config.toml
hidden_size = 128
n_experts = 32
d_expert = 64
hidden_act = "swiglu"
moe_layers = [1, 3, 5, 7, 9, 11]
router_score = "sigmoid"
routed_scale = 2.0
router_bias = true
vocab_size = 2048
norm = "rmsnorm"
norm_eps = 1e-05
optimizer = "muon_variant"
learning_rate = 0.0125
dataset = "wikipedia_en"
Below are experts of layer 7 (counted from 0) of a mixture-of-experts language model. Rows are named router (the router's row for the expert), gate (a neuron's input weights, with its number), up (a neuron's input weights, with its number) and show model dimensions 0-127. Each number is 128 + 32 x the weight over its row's rms, rounded and kept within 0 to 255. Numbers have three digits each.
Before each expert's rows: a language model's description of what the expert responds to. This comes from a sample of Wikipedia text that the model never trained on.

# expert 23
Quotes, apostrophes, parentheses. Quotation marks, apostrophes and closing parentheses, often in song, album or film writing, plus pronouns such as I, he, It.
router:125137080081138135093036163103143167131132111096148098102109197104107120090131116165122158173111105128140129210070106133153104123148123167153064162122087153150112191107128095098165153143131108141193106154087144140092117120113121118104112212111107085147141105092118151148177108120121088127091139053128099119124082094187128137067180134126085113069155095133117119185090115144103146138173
gate7:122131139132154158122151151086138177122171051127150189095150127133068092135140157177117146092160116131069139130155090161155128117114092125079086116093157097160076168170135103181113086069142147098169128147087118133152136105075107137115127122175078132176154098076159121190134136164102123046180146099133114104168118185091073140082087147148095103194122105172120172128105140138120122149098
up7:158083140181104135130164128099114158151191063177115140166150173081127062079149148183141132090199044150105129110126123138196148151125110085186123169144115148116145150174172098152121112164105103162150120137186142116181146073110140105119149099126126115058136117134090106105129087186158116124121127159095095124173166164122186185099111115116072084113129151112116084137171145134144116143132

# expert 25
Consonant starts after prefixes. Consonant pieces c, l, r, st, C, D that begin a stem, often after prefixes re, con, ex, as in re-l-ated, administ-r-ation.
router:156124191090116126107167133094133153121151110128102136138117115072177137189127064128135184144204107138151122124135100118074143213160171122088096161153148155169091130147133148142093156143137164189115152123168176147072172147126126143119103118090176088154209138103122102073129155156140102106151149100159118077103129071135147117155105157140103068086140110114122119119076174101067186112161
gate1:148114145089065132142165171074130102183161150158097128098087095080139172152085117169162157102180063175154156147059145102091143146128150078182145128158098102077076110124129130102107140102168112187078159133090116117083117116097128141117128157138130098157191191121105062150157112148118127162179146112126146119108119074165144166102081128110175131134148124208099078152128127105101114157141
up1:194143132150133117045063097163164106089057172142142131175062124122091130118097128151153121133135119176166091112118097089122107118078105138123103143135115087153162101121086085183093135108160114107098097111177121075062131163127086119131115098130183101149135117161156138171122096109115177085096157100080076148097107123102095117170118078078146143161162114080132099089115104073130132069158

# expert 1
Mid-word consonant pieces. Single consonant pieces w, p, b, f, h inside words, plus out, per, part, such as ship-w-reck, hob-b-ies, neig-h-bours.
router:122140114114161121121074169145184129120149120129134102134109145155111124115119085165105114171123134095128158186141088121168186152155174133124058162136102131152077112167138121093155173188146151189138126162155118168122172141160179119112067193115121081115177140143152150089171089105110059144122092072089107140176159090147153115185068144201094139123109071153117166121059128126143149123145
gate3:192051134132111113096169116182139139060174189167102070077129086132136116127111106125127107130109078111099103097119120134100151181072133111121142205182164092174120090082194149163114179133082138108133110138073106138128154138174125094096096110113142121134149128112147117107082184095130141118120100080118072118045085084122129121148109137081122170076134088153142138138106094127094101129116
up3:113141092142100123122157105141162143152148145130070192133141141147087080122092089082098130081113174137143168163162084077142170148087114078177078078108160136107097169170153125108120147143105135133085082169116092127115086133134113173135114075094063121146116063106111124154087141143096122137155172117127113141143110128192188121098145176116152133155156067109119170187146143099182080068065

# expert 26
Name syllables ri/li. Syllables inside proper names and foreign words, such as ri in Gregorio, ven in Slovenia, and given names like William, David, Francis.
router:197093144116167143057126114130141147112127167100117118080034128073141131084092138116194141082154112103115117150130138193123153154162162126125091119158092126093115164169077080139089143188143098125207148165153145099134163123162134109117096158134105141137176095116136142103193186119083077155160116146130142151109088108118109119123148129097129134124144031116127083157142184176130131154166
gate2:190073119087099150102094148175098141091109144126111142126123160100095169139101143070134135118139119130157133148150137057119074101117175092124117123160124178110087084109047105059113183190110153125106131117155145099116175126192104056122121084088149146149163165179089141149113154172085096164135133122141175165158141098123113113096189105195134105135164069143096119156143113094157119170129
up2:129129136218145052092141089117117132154143087097097073137182083147110161158093132125115145163141091130133118125101120172106128146122156128068096143058160127181096112108071124178132075138140105169149150171161101105125151068077133144079130167142143107153089110136164132174144078106102141166148162119106077157128119162107080124083132107069104169129201157144121149079163127170116070146149

# expert 15
r-ending word pieces. Mid-word pieces ending in r or st, such as or, ar, ter, st, as in tut-or, Incorp-or-ated, Acc-or-ding, Ne-ar-est.
router:127162071117125114124099154067150120145151151132087150111065105083193137121122124196188142158177111081178135147120107148082180108148095087124098158144092207091047106169148099103150159182193144158172161158177124132130163082179162091133128160136168098126143108098125128090096116121133142110113140115142139128137155149148117160160063146173080076142123144163136143146104169078157119138117
gate2:094123109187106074169082135118116081134134094143126099121159148147164155105117186177134148121215131110137204175189175103106137099138116110140152133140112130181104168075163105129140115133173160124097039109159123117102109118120057133136131183156125144160108076135106186118126161091102131112189121142113093096132116198117078136142134143143137163141137120136154115093186039103137105141095
up2:142134105131099152102097079144125101177154144097167112117158167111136135122129079171139154103126171083133151126147197150083148166125114151137128060161135164062164121117089152120130105133094097133142137141155091043124192111101168115149189140181136126104143112110136076134173144198120137169103146145122079178147080119118158070126175115084122138107163148163031126150127086123150097136055

# expert 9
Letter n pieces. Mid-word n-pieces such as n, an, en, on (Nick-n-ame, de-n-sity, Africa-n), capital N, and some sentence-ending periods.
router:107159086101127175168106119136146142075190119102083070120121150066171104149112164116144155167194174156127169170179107163106173171143112180152136189154115174125117184090134132158146166186155147130165159145173129108108206121119136132114062143100123070084162133139136125098128123111138107096126138106129090129112190112159131099133097113131132104139116042081088133123056158109159125155123
gate2:133152097037117122155176151136122123072136094131150085102102145117119111101170205121092134166052155146082139133116095102114076136107137102112097168141169148068104152076069174078103070166107169112095165118099111161099129129140079113107073107150127147107128169181165108099174149169085112112159178118115125147101062189101112122181123113172123175115149079107130131099106120117133124141125
up2:159153168141081142094174096097182100179199099094139193129087147094095117060147138157182147120121126130118151125108141155154063135153065122178113084137099115106147093118081140151135125099132128144116180105134091125127156148126184139131137169091125166178122156162109123085095162201145123117111162066168166054143148106071190083091120135113152126119161118055112158151130158130116127126096

# expert 3
Clause-joining commas and conjunctions. Commas, and, or, but, while, semicolons and dashes that link list items or clauses in running prose, e.g. "Ecuador, Peru", "grew, and".
router:100137134086169159149077141131154125126177130068077138103063141067130136126142116195199132132132063170106116132099162143077101109166161144177105121118105176118113133174098131115155158134160142171123103171150158106100131148119145133114060165096090088149175124133123176121098161128126122128139187127178137174088108126166162074061089168195084079090124099106123137161105154147134117178165
gate7:155075135126185183115147097126107177127138061084106139166140109150141144107076112150083128152138201148103100121146103116181119100041156145155140174201101087128217145138099151153071099178122119151089093119163108112104178088136131083185162131133127072122140117117106108095100161154131120098074124114186093114087127145131084168156147100081071171106149138138130116160102122130124116101128
up7:108118146100101135089120105071111143119113126129153120164097155172133130155102172097120110118120106110107131113159132114108090126126193096118102070173126141112107117087118113177048104179082208144140126219144145080164122088088103141131133161219145150115135128162159105071117167094145106153152161108102086141150107083113070110093171160104154080132116119160144089172134127199130181184139

# expert 10
Word-initial syllable pieces. Article a/an and opening syllables of names and words such as An, Mar, Ar, Ra, con, tr, plus mid-word ur in cult-ur-al.
router:169130104155119154161115132098180200088211147076131145104062124104129136119071145175156119192174107139097159129123125158072165130178118128101155160137162153084100135149082106129120201169182163147137185183098180130142190118154087113128130147072163090168146097101116170097117130116108112106092142150132122150135136134151160153167085153140106138157137115110142116159090206128189141111121
gate8:111165137094109150128142212183181124167159119138131130038167160121156157113140137076123183107175115122155131115135135147130150118141139113083159143129156078119099187088145146173101075097136127171130133142148106065066160131105162137088205157125148153209123142101147137162138119182142141114135097155184180101114093074136143197154082111129115124162097086172132154130141138154087174121134
up8:171121108112135168093129070134113152097155051092186140174117137130095145183186137162063083084123127179140108097121088101140130117129129114127152089087063114076108151086105127069199145135127161142145103137166178106090136111151139131128114171095144093132136189125100171147163107152165116089143168104170172171100204129133138079147169146084111113151094095083083177146122115122127149164150

# expert 29
Line breaks and headings. Line breaks ending list items, table rows or paragraphs, plus section heading markers == and === and sentence-final periods.
router:103179110060123135130101115177130159110163137143111148075040153108195132064101128127155179129152132123147130176136143171112183130164153126139095155105158171130105160113105119145091138132198120149136094169135075176091168170143089067078117190111110129145134088132169160127161118129128092108106178093153134182134117110145115123097146128128072075098150098080147123155090134129068188173097
gate7:165095145143138107152124144064030060165172124116129141069139112082200155105104114118113095130168110194177107137105136126103092123141093147148177090138108135109108069144156135098151185126084109062152089117126146108110162152152173129193142096161094132119108147136180082154116141161203164106188156154048120136100104108122134125099143124143112124129113103125150162168130083122154105166100
up7:119177079158155099141159119131146137089132131148101114160115144140184104122130106068094078170119172106121184106105169118111096092171103148134118142131099081131138066160128107103134170123128127064134173084144175084177179130100102183142044124139152193137168102125102061138163094084144123154135155173137118156162194130153081065109136122131120061135139110162188164145135167136137161108101

# expert 30
Mid-word ce and k. Middle pieces like ce, k, vi, ate, tra, ize inside words, as in suc-ce-ed, re-ce-ived, announ-ce-ment, Pro-vi-nce.
router:159122131122147094147076196124147157153183155128140127110110126141177095178104149132137144113149147143118131109136097152135137098143124181123084123069105163130132128140108111077071149169087112179161158096125158143121173144144134052087049181100177088182181173084127096086093100202106089140147099131103135127129159080167118065158101139151125088112113111149114117172082182100086165161105
gate9:126139111100171124069144091129106148142128234093149155108144110139087108109111162137143135122142123169182119156078170067107116084083089116083100088135141100076129129154145115151139131150118111101157126145136150158073101158131162106034128148104154163110115183165120114139137104113115128142077146125089128081072099079194135035061131100116083067128159111114104129128108161135154181129119
up9:142110151140129156082100061077066151116128127094143137133096182125093168081146077077108135123047123140118137126161085159065163109134104110135136084196087110179134106145107162093171129101152124102176092122148130113104150156128068081131148100156090079149110178175104080133131128167166114112170117137113112078127135113127152137160109179194126133125122207068113069120128165154086115152116

# expert 14
Numbers in tables. Standalone numerals in tables and statistics, often between pipe separators, such as attendance 2,437, percentages like 18.81%, and table divider rows.
router:151160128154193115126096117143137123135164125101068082138046151106143124141074150143127184119177086142147163151113173121132128129183151139065086132185165152186109128135100105112095144157131152154134135116100116158130150114087133069105064191067107102201133140140186166134162107135149106172136187071088110151130080161178085169110128113119136105111125108071126125132144085081142184140125
gate8:112105126123097130160160115106168088123114161157119057180143100148111119159097139152108190160122107085105179073067169132155144135132154181046156177143129093115086098113131117103131124140186172121127172150180145139147156109116182139194177197075117145117074126139127052128165100126130144129152142144077146108115107163140101136159141139146126125154102128160137168073068143114069102189153
up8:094123110128129139093091155129099093083112070053103223149164123115165169151098127108095197159184116167178163108155129095124159121107105119126063107122129150142046142089132168143147175135102125123171145153158137104147124180161142163135146132149136088111130197193116131147045150138117177160157177133106071075086124106160135140160119160107146124129127126105106109131102131109121068081129

# expert 2
Mid-word vowel syllables. Word-internal vowel or consonant-plus-i pieces inside longer words, such as u in gratitude and virtually, i in Mauritius, di, ti, Mi.
router:109161096143141151140114140106145109108107129158153088118049149134175071127114137171137186121161144157145138135158190161169180197159146139145094136152082117119104175106118105135114120177146108140154155137101150131176186131187107134124083125077113081102174137124132209120097109132131108084159137065074105133157113101133131125157095187120109120094207049115148153179070140125173112114159
gate1:089130117137126132118116107097118124075107109101115171084111087120078135164158114207145146114122140142113149089093138036143122134173126084104129108170114137143111154091161126121110125107125072134139159195108181138113156161136050139062141141118107139125152146072105100126116085142196086061162148106154115098141065132136066166095178072122092154117190095168188155149113146167111094128127
up1:151063058111152140152078159133149120097097128152138143103118122175108110108160107163211150139083082150119155099162131148140100114088116122044146084077122133117128157146176171105135102122129086168173112123094179136122138122110117138081136126128146144098167114129108163084146143119130116062136067049088135089074118148132116149063118113075117088101130109148136115196150083083175194133098

# expert 0
Word-initial capital pieces. First pieces of capitalized words and acronyms, often vowels, mostly after list dashes or brackets, such as E in ECHA, O in ISO, La in Lady.
router:141197175117131136116090165131169112130123110107105131086115140131135133145113166105217126169174145122149157112103140151148139140111149167089140125112112146161115120115130060120091119119167166157141091118155135138079157136205116081138149167068128093176168131054146160053172134080084142096077197093151102172112123117166087131124125152142139139142123139089166111114037154121072190147132
gate8:168157163113134205225100162130108170120118122138146123098148125106115098103130167131127207143140118125134148117099170134116108140159123134064123168148141118109107171044128217127096130131211142116118173081131097080102154083153199140126124091079167158108112141100111122132087163135112144074131136159124185117132086166135160125078186166131106103088115137148121125098151123129077094112166
up8:129162094130199171094135116162115135141102102172152134158146088106122163075144152119147183138113116157081155088156114122050168134189152089163135097077177090117120133122155191129160092183138133114147103145111106093156129143138139128124148140153123106204119107132107096156210142070111124140188106120068179104140119100111157155212115145121161185164147170121150106095107183097135166151151

# expert 6
Table cell separators. Pipe characters separating cells in wiki tables, especially after numbers or header words, plus occasional semicolons and bullets.
router:101171116140174122118089120162198153127159149082061106111070173112141163111104127214144156168142084152121153122112105182114147109181152101124121110168131158127085146123141071126101160172186154199176108164125129115071153170105077121085133173119071129201189130141164124136110135155121112089148100108131115126116141135154135124135127159132138109109109102094117093151062149102079194182144
gate2:155128123168170142139113034142151193165117177140114159139170183206141140179064132124159095133136196108143136138143135125138164165136122071187120154140070102122128161075099188089150135109101122150118117114126072163082099158116142112086122125163136129091165080175116085069116096183091120108089135159146120109103108145172146114182157115136143156141133106166112153115159173109126137070083
up2:019082154146125093087098178147197145084167137106074095110156133087102136166159097138155074090133096152127113145071167127089114102180159092135126127102109127157162164081168046164104141080108136139125128076130117145165154124071139128111143134132161156140159105152137127134170127123128131153136144104103090106164121164119122150165134090126145079160094083118161177191053119129148124171076

# expert 18
Verb endings ing, ed. Inflectional suffixes completing verbs, such as ing, ed, ting, ated, as in carry-ing, ceas-ed, open-ing, plus verbs like won and took.
router:159100140116156134117092126102167108148175150148135096156122160068107156133137165189140137173157136126144130138119079177100190140194166159130113155117157120160124170164146149102105108163156117125161139145051119140113147133161168147061046147110138116105149118125185127150084088148194125096084109064077157152138163146129102136096095116117070105103102074122182127207091172125148141181153
gate2:128131134096095066130128199134159086148133129138148115169124124173139144159122158144145136163063144094115153191088106178138071117131168146075086182138124132148088156126124090096162103097132124131107133150136184111124094073158121097154114102134117050108143104121085116078125206121113152129128075136101060123163152141047103119131198116132131155064153158166159146149048131133160140138090
up2:155123115120124189125178120130145154131152143153133110160129120089112094092077125137125143173129098125148155186107104146160127067148160171173115091108152156195163156154119154108071132078161107078151114160127086170162206163129137129106081130131137101125134181150122117227121131182120150174071155122115127122152131141147117120192108175112096071152074161128139137068149161094169047138118

# expert 28
Word-final name endings. Final pieces of names and foreign words, especially s, z, burg, ville, ov, plus Cyrillic and Greek letters, as in Kyrgy-z-stan, Surgeon-s.
router:096087100064151104083131144159145167112150117096139092159117204112190172115095132161147212126192136093140097135147137112129143185163150170148099165183105118129139129157138115123074094157135123174151104119127111133138149156154136071124088193130133117098180100122143169140093119101136147167202102145129085117061083130144064125169079186134086153145139074128134135173116135096094174129114
gate10:117081113124102122119149071137155135117114096110129170104155178117161097172091133165133118186126136118118039152133142129127169191121151165144120117084083128157187120100095115124084181121112092110103091079131070124048114107121118109092104202147165128130169111045159112131129149119161141101129105137096157158105160132111102137122096119143166082110101047108107079170112160053087155138093
up10:158118106156124105141134064105124106178171146138125181106160159070148159118145104132144083125107125092045160088098117165181103145146156134145125166130091089134145084135117101143119123108117046153148133169130084045146097105136147158131137149143124151187145124142145178142103107113145098189138173088134026192153098106113126099174137058131150141117166188177101098120123141084106132148145

# expert 8
Colons and adjective endings. Colons after infobox field names such as Genres:, Status:, Spouse(s):, plus adjective endings -al, -ical, -ual and words like National, International.
router:157132094096188123125098117107151110128195113165100114120103190111105177138111187169128129119191150159155110176151139166132176198142112123129086165129137191108126129151125066150106119166199104136170109125062144129135133093115112058110130148048161078127139120169113188128167139157135110098115119119185091104139154167130118164117108117175092100162184073079126159137121159119085146124167
gate3:148105121147111164167082161122182123088164134058160171113070102112090164104093131091180105120192155090133163070137129137124083185162129111115081118152140142097122093066153101134145109118050109100147167187114136150111166097183124125176095149132153120082121119166166198132183143119127118096154158075117151095157152112108167163144187155177074087125120129104118138116098137142120077116159
up3:139077135181107100127148110080115096094079135115151164118140131098103186110186066127130108119134091083195083117166175156105054128167179143103122087029136187112105146139098195162071120144155075143104110152098124130121094109100108138137134133117123160120142158113166081190147121098095105172110120128103134141124134165092128131107093105106107152072124078123100185106156137134088118135197

# expert 19
Inner syllables of technical words. Word-internal pieces op, ip, ist, ic, ure, ation in technical and scientific words, such as phot-op-hobia, ag-ric-ulture, chem-ist-ry.
router:092134146109146102192109159113109158136174171094165159122116119127106163135099171191148135089149157124163109141139160144144127160181200149107105142095155147123096134164143129144120129202158097158211164206105109167147204148137090142100119129102118141200187143156127171117128114128099170124139104147116075146174134071133135118138106154166111041147137081114188094100087123128129094165135
gate3:148178054122094112150103088092126158137158081115118133056128102132101113108113116151164100119204132146152110162157154076095106106120159143055120102103139182147134163101155083141146141098122146168126155086134194084115161116171121089147103122120107087063065068123106108095170104118133101093138132074109174164100121148166111099133104123161101071107117182195110160151115149137121098203122
up3:087157111126140131188092151129096143172110123054168126118102094086077117135093139082107153069142168136096149125077159132158113124074150110195090143182150119117113129164167136167124119124122124187192165169191137158148118132101146137144139168107086097118147117153085194119163121152145137094077145145134095106156183118174158092085082071143151071080061102093118165165123138137167123144140

# expert 7
Verbs, adverbs, quantifiers. Auxiliaries and copulas was, is, be, had, been, plus the -ly adverb ending and words like most, such, other, also.
router:115097170104163164142104177089112096113130154141138084101126137116207137118100112187196143109129127160193100145134098113100103137158123183135088128113161144155099189147086110059097155134155165157147085126153137113048086143144086104157094133126125130150135124135187147087136154108133129117160187144107068159131125159169119127086093151145049102086090118136120092210091107128148148129196
gate2:131123126151079050099133090104108090173088145107128048134072113131170161110167112107147190130153086147159115134091132113111122148163171084114087163146095126163095052069075118139131120092143126155132148140121176090135164111158133129112150156216147122137169130158162156173132133052165196100137104148159128078113099143114109102161099175144151125106094139098134142130069137114141118056159
up2:171164131120058146163135156183123119070119159157132151133159110202147124083110118018188075146152144097148145085092113091160164131098166159149138164141082114102083139127052106080139120084131143127134149159158086115133117141169104135125109092086127130141117134105079164191167127132116072141116109140177154127152176121059104152083087100136071134086177134125105119094147142116095136126110

# expert 17
Word-initial syllable pieces. First syllable pieces of words split into several tokens, such as que in question, ult in ultimately, tra in trait, co, po, so.
router:145174163132105100116071112132121167114178133132064080090142152126155158155112126135141175141165125110099154136072182147134135154144174171058110163136174160166061140118052084078100154137104183123188050131129143129073144165123106100124108155134122135176128109098097126108092199115134130125091116092122147156117111106115161135160118127142097048094136135117178136118067098104133133105199
gate3:135112174143128127121087103130173068091195132137110130129112186112130108112163144077107118124095081137122142190107161098105199158075101172135155104159145129128130133078089171154188117131147166118071155131107192125088150103074132102101056141170125158194115153138122114154155153102126090117128120113106143124150109147106097129116167086148136103021175070107154111079149119151107066143137
up3:123160173125125209143125153129124148151153073069220134122179135128152108074151121184149154131134102096106125150109116132130157093113154160140117125090131148138138108101138187123079174149071144120172107093083134120174077142185095160120096189082115141164115161067135107158105099148119130178185134160151123132140155185159169167159097107118136124099103095146187085133107173170121103177186

# expert 27
s-containing word pieces. Word pieces with s, such as us, S, as, es, and prefixes dis, ex, duc, as in Ca-us-e, Cens-us, Ind-us-try, States.
router:106112180095142082170120130111141127125150213075104138139148146091148163055135143130148099168165137176154160148156155156117153181200142129086108065135113120111138183123124142125107129157152098167154158132103105104161139167157087091172111145099088140123183131120154213083142110091153138109155133060160146069163112160156101150090162144169078086135194097085166138176106131127113135154122
gate3:099172118105112099123131173146082143144143131173175133152113192120171176139144125143122132136136108109082162142184169157122089090152113158187127156181139123121112167076037104098175140143134094084125091105138127172191117094154121145113172155115112140137147113094168159160150142095048120107106062112114069126107117071102144099083098178095111110120112112094077125099052122190154119149115
up3:170105132156183107108099152166178151133119117075106103096126067093173119115037098103126110033177136151103091118140098096091157161087156145138098144163178132172122096052125058117135087109142063097094144112156144085135077170163120119162117157108129107104174166134097101149093116155169136115089202145124096126119156159146123134157157141090135098142166089179125152129147135129151107160119

# expert 5
Ad/d word pieces. Word pieces holding d, especially ad and d inside or at the start of words, such as sad, admission, advertising, Squadron, subsidiary.
router:140163169160128080103128145140166175139137140148150058099100156080172186130108118199114175109150163162143133201159142138127155144160123093099146185135075116182095172183082156143139154126152079137120134134076119125091169129119096106086102165099151083090135136177109170112092118114173086147096150090163173104121157119120133125120112137130079110093190075157174140165046152118101119146146
gate3:139203131138117128092151185150134133180164085175118123116070160115149163066130130172105093172113150133105088118109180122117049171108119180030105129095161106105142177093100108127161082098154111086134072147089097134135116164112113145158117109086127127121161169168148166129089144056098123041130160154098126169150112145146134127167106143155096091135160152140163138145121133118076114097099
up3:212118094055151143154119186185169078110139104098103125072180116143139144069135159119099088125082152110101133193153099153084132073117161147106143111078139095121071145071111092106141101123130132110105129094120139125112091102178206132092138119136141132137108097155067140226106141138178155143085140152126157143149107099108103131074108099118089138094134127160116129156100138144116146128208

# expert 31
Consonant-vowel syllables in names. Consonant-vowel pieces ra, la, ro, il, ha after a capital letter in names, such as F-la-mes, W-ra-gg, G-ro-up, M-al-ta.
router:146121111140155178105105104156195129071185129083105103127110195127137112054119178111138133089104136095123160158126133159143158119170106088080161127151118138102122117099113107073129146151134183153170079126127143148113094166139156052146107203063114104152202103130131150142083115189197095112147142105118142091114136160122133145123102091131099124157144070107160108173041110177125122122157
gate2:154123128188142227116165126131156081151085077115144145134080080098164158193096178138142189157143115137113134134152188091135145136186122180085142117130111154183114159090139132109166107131131137142118156123145062114160062105113118144175133110099054130121141082156174170124105119166169119098127112161128158123167194150105207125088185135098098111117155093143135089107115133165115151128132
up2:087140117081079154218099121143109114125145142131140172123107185149137113121123131212125119158108146084134158128094137109096161120067113151136080089177166170135128125115063141111207117124115111108147107142139198101138117107078148118148087134128098074149144127117108136147146111105142151084143193151128144075162147137088115091093145069134061086154118139061110187085157084163156103174098